config = dict(
    d_model=224,
    experts_per_token=8,
    normalize_top_k=True,
    routed_scale=1.0,
    balance_loss=0.00524,
    router_z_loss=0.0001,
    lr_router=0.000942,
    tie_embeddings=False,
    beta1=0.93,
    seq_len=1024,
)
Below are experts of layer 9 (counted from 0) of a mixture-of-experts language model. Rows are named router (the router's row for the expert) and show model dimensions 0-111. Each number is 50 + 10 x the weight over its row's rms, rounded and kept within 0 to 99.
After each expert's rows: a language model's description of what the expert responds to; "comes after" lists some tokens at least twice as common just before its tokens as in all text. This comes from a sample of Wikipedia text that the model never trained on. Tokens count by the router's weight.

# expert 28
router:43 50 56 60 45 42 62 42 52 48 47 63 51 39 35 38 38 51 58 51 51 45 49 47 46 49 61 47 53 45 45 68 56 48 53 41 72 29 52 52 35 52 52 51 45 49 46 61 44 45 49 46 58 52 59 39 51 63 52 67 49 26 69 52 58 54 68 40 53 42 50 50 54 57 57 45 47 56 45 59 55 30 48 50 58 48 40 72 54 42 39 41 63 76 72 38 58 54 54 67 45 37 54 36 39 42 51 53 53 59 47 44
Line-start list items. Dash or first letter opening a new line in disambiguation lists, See also lists and infoboxes, e.g. - William Wilson House.
comes after: "\n", "\n\n", "=", "-", "==See also==", "- M"

# expert 24
router:52 43 54 60 45 37 50 48 50 47 55 59 45 47 34 47 41 42 47 53 65 51 48 38 44 71 54 40 67 51 63 53 39 62 66 37 51 39 56 51 45 61 30 59 46 43 40 67 38 41 53 52 62 61 76 34 43 51 58 53 52 41 47 54 51 47 56 33 48 48 46 61 51 62 53 59 53 53 46 62 55 51 58 44 52 52 55 59 60 45 31 43 50 54 55 47 70 60 49 46 35 25 50 44 45 41 37 58 44 48 24 51
Measurements and units. Digits and unit words in physical measurements like elevations, lengths and distances, such as 4600 m, 2.8 km, ft, mm.
comes after: ".", ",", " ", " | ", "5", "4"

# expert 47
router:52 51 54 52 53 43 66 42 51 43 44 54 47 51 30 49 52 49 44 47 76 32 52 38 36 70 51 37 56 55 65 59 48 56 55 44 51 35 45 62 52 62 30 66 47 47 34 59 37 61 39 48 45 60 52 49 53 44 35 52 40 35 49 70 53 51 58 42 66 46 51 48 40 67 48 57 52 46 55 57 49 48 43 51 44 60 49 65 48 51 47 46 51 52 49 41 62 49 50 55 41 34 59 33 54 47 43 58 42 51 17 58
Infobox line endings. Ends of infobox and table entries: semicolons closing location lines, final census digits, percent signs, coordinates, taxonomy and area fields.
comes after: ".", "0", "1", ",", ":", "6"

# expert 21
router:60 42 57 44 43 47 70 44 42 37 54 64 39 34 30 40 60 42 52 51 50 37 58 40 35 53 64 49 70 36 66 58 52 64 53 36 58 48 43 53 46 70 30 64 32 39 48 56 47 49 51 62 55 58 56 41 50 63 46 67 47 41 43 60 63 49 69 42 57 47 42 50 44 61 58 56 53 56 41 62 52 48 52 58 46 53 55 60 49 49 35 33 50 62 66 38 78 51 63 64 36 31 57 47 36 51 41 65 40 57 43 54
Digits in tables and coordinates. Number pieces and pipe separators in election results and stats tables, plus coordinate marks and year digits, such as 73,958 or ′N.
comes after: " | ", ".", ",", "1", "′", "–"

# expert 29
router:52 43 66 56 54 46 63 44 41 37 55 60 46 24 31 47 45 48 61 63 52 48 60 44 43 60 62 44 68 38 60 59 51 53 50 41 59 42 40 63 47 51 37 39 46 32 51 67 27 48 35 51 58 63 61 43 44 45 47 55 49 37 60 46 53 35 57 46 61 59 41 55 49 51 64 39 63 50 39 57 60 44 49 58 53 55 46 56 72 48 43 44 59 61 54 44 62 51 54 52 43 45 53 38 27 45 46 57 56 49 40 50
Years after prepositions. First digit of a year and the in, until, since or comma before it in dates, such as in 1498, 1606–1656, Linnaeus, 1758.
comes after: " in ", ", ", "1", " (", "–", " "

# expert 60
router:42 46 60 50 53 46 56 40 44 49 55 57 46 35 43 46 57 45 53 63 65 52 66 40 32 76 70 51 65 43 63 50 53 60 53 44 58 32 43 64 37 53 28 56 48 48 32 71 32 33 52 54 55 66 74 38 47 49 52 56 47 46 66 59 55 44 43 28 52 37 39 62 50 67 55 55 56 55 54 63 46 48 61 47 59 52 49 43 56 48 40 42 58 60 51 51 61 64 47 60 44 39 65 39 37 46 44 65 44 56 40 49
Counts and quantities. Number words and digits giving counts of people or things, such as many, several, five, more than, crowds of 19,486.
comes after: " | ", " ", ",", " of ", ": ", " on "

# expert 23
router:50 53 56 49 48 55 54 42 56 41 58 62 48 44 30 44 41 42 63 63 59 51 51 38 41 66 48 31 50 34 73 55 41 58 67 38 58 43 43 64 51 63 25 61 53 45 38 62 28 45 51 48 52 68 53 47 42 48 32 56 59 39 50 52 52 45 60 44 58 41 50 46 41 72 54 45 53 52 33 64 53 44 54 49 47 47 43 54 65 47 41 45 55 61 63 33 59 54 53 63 41 37 57 37 35 36 38 57 45 63 42 49
Table statistic numbers. Digits, separators and dashes inside numeric sports tables and score lists, such as 0+1 appearance counts, 6–4 set scores, year ranges.
comes after: " | ", "0", "; ", "–", "1", "2"

# expert 58
router:35 51 54 61 37 42 66 39 45 44 50 60 37 35 19 42 50 55 61 49 56 48 56 49 45 67 50 46 52 54 55 63 35 46 45 36 54 37 43 67 45 58 51 61 57 50 37 56 40 50 49 56 55 64 63 38 32 57 43 49 58 15 46 55 53 55 54 43 58 36 51 47 44 73 56 59 41 52 55 64 71 28 42 61 54 52 42 67 53 37 41 39 55 52 50 49 74 44 52 69 43 37 53 47 51 30 50 62 60 55 40 50
Infobox line breaks. Line breaks and dash fields in infoboxes and taxoboxes, such as - Coordinates:, Scientific classification, - Kingdom: Animalia.
comes after: "\n", "\n\n", ")", "-", "=", ":"

# expert 56
router:57 46 51 49 59 49 55 41 39 49 60 62 48 45 40 36 45 45 50 54 52 40 56 46 41 56 52 40 57 41 56 59 41 51 62 40 56 45 51 53 44 54 42 69 40 53 42 58 34 28 46 54 47 62 59 35 49 54 39 46 47 37 63 56 49 50 62 39 54 44 40 48 33 73 50 55 68 52 46 61 62 33 74 58 54 56 37 60 42 48 36 42 64 62 64 45 64 70 68 61 52 48 48 36 36 47 46 65 46 61 41 60
Sports table entries. Pipes and country codes in sports results tables, like | ENG, | USA, vs., Preceded by:, player and venue cells.
comes after: "\n", "2", " |", "–", "| ", " |  |"

# expert 14
router:54 54 65 57 54 38 54 40 63 54 61 54 43 45 32 49 46 38 57 56 70 44 46 30 40 61 55 33 52 34 63 50 38 56 56 53 51 38 39 55 50 44 36 49 32 25 39 51 39 53 43 51 53 49 67 44 34 63 46 51 53 43 45 70 67 54 54 37 60 31 55 59 52 56 43 47 56 49 53 56 52 48 57 50 45 37 48 47 57 51 39 45 49 71 59 39 71 58 56 65 30 42 46 55 38 33 39 58 44 51 33 57
Stat columns, word fragments. Table header cells such as Pts, Apps, Goals, time and coordinate digits, and mid-word pieces like cap, exp, compil.
comes after: ":", " | ", "′", ".", "0", "/"

# expert 38
router:54 42 47 45 49 55 66 43 42 53 45 57 45 43 39 37 57 43 58 58 62 46 54 40 49 66 62 53 47 42 53 63 46 46 68 49 59 44 50 58 48 51 43 59 47 46 49 63 35 39 41 54 55 61 52 37 50 51 39 55 58 37 48 54 47 47 70 30 57 34 40 59 43 60 61 57 51 53 43 55 56 30 57 57 47 55 31 58 55 38 20 39 64 61 70 47 61 44 70 60 51 38 60 38 37 46 43 59 52 53 44 47
List item separators. Dashes, pipes, commas and line breaks separating items in bulleted lists and tables, often before names, like - John.
comes after: "\n", ")", " |", " |  |", "\n\n", "-"

# expert 54
router:47 50 68 46 50 36 53 46 37 47 60 63 43 43 35 45 58 38 55 59 52 41 47 49 39 45 48 47 52 42 71 65 35 53 49 49 59 49 54 60 41 58 38 58 46 46 42 64 45 40 48 50 56 58 69 36 34 62 31 65 53 37 50 50 62 45 68 42 56 42 25 56 52 66 66 41 61 53 50 60 62 38 64 65 53 57 32 58 69 41 39 47 70 59 65 55 63 54 64 62 46 44 58 43 19 30 36 69 43 57 45 57
Sports table cells. Numbers and codes inside wiki table cells, especially sports rosters and schedules: | MF, | DF, pm, rankings, scores.
comes after: "| ", "–", "2", " | ", " |", "1"

# expert 50
router:48 54 62 60 43 41 56 40 60 43 52 47 44 47 20 53 42 46 58 55 56 41 44 43 47 61 64 34 54 39 62 62 41 49 57 35 51 41 30 49 37 47 32 53 46 33 35 62 44 39 45 48 59 47 58 36 46 59 37 62 56 40 58 68 57 49 53 50 55 48 53 51 44 55 55 53 57 63 49 64 45 52 53 43 45 66 51 60 65 54 47 52 45 50 58 39 64 58 49 53 42 44 59 37 41 55 53 64 44 55 41 60
Census and numeric detail. Decimal points, digits and infobox fields in population, area, coordinate and time-zone data, like Elevation:, UTC+, 8.1%.
comes after: ".", "0", "3", "4", "1", "2"

# expert 41
router:51 43 61 50 56 46 74 53 54 35 52 50 40 35 24 42 54 46 64 55 49 33 47 46 42 58 63 44 54 35 54 54 46 52 55 38 55 48 37 54 48 62 33 51 45 34 47 57 29 37 43 59 52 61 58 43 51 60 51 55 56 40 44 50 58 47 55 40 56 49 48 57 50 48 58 55 58 51 32 54 52 51 63 65 56 61 56 61 64 44 45 33 58 71 53 40 61 46 64 60 38 29 54 39 32 54 42 62 53 57 31 50
Numbers in lists. Spaces, pipes, colons and digits just before numbers in tables, track lists, coordinates and event names, such as Bellator 252, 2:45.
comes after: "1", "3", "4", "0", "5", "2"

# expert 8
router:48 40 51 45 40 46 59 38 42 42 44 53 41 46 30 34 59 42 59 53 51 43 57 46 40 59 56 46 58 56 57 53 43 47 60 44 62 41 35 69 21 47 39 52 45 46 36 59 45 44 41 60 50 61 59 50 44 65 40 60 56 38 46 59 59 45 64 34 56 33 46 58 50 60 55 39 55 48 50 58 63 35 69 49 59 58 52 68 55 47 34 34 61 61 50 35 77 59 64 68 42 35 62 43 42 52 31 60 46 53 44 56
Table row starts. Line breaks and leading pipe cells that begin table rows, plus first digits of years and numbers, like | 6, 1991.
comes after: "\n", " |", "| ", " |  |", "% |", " in "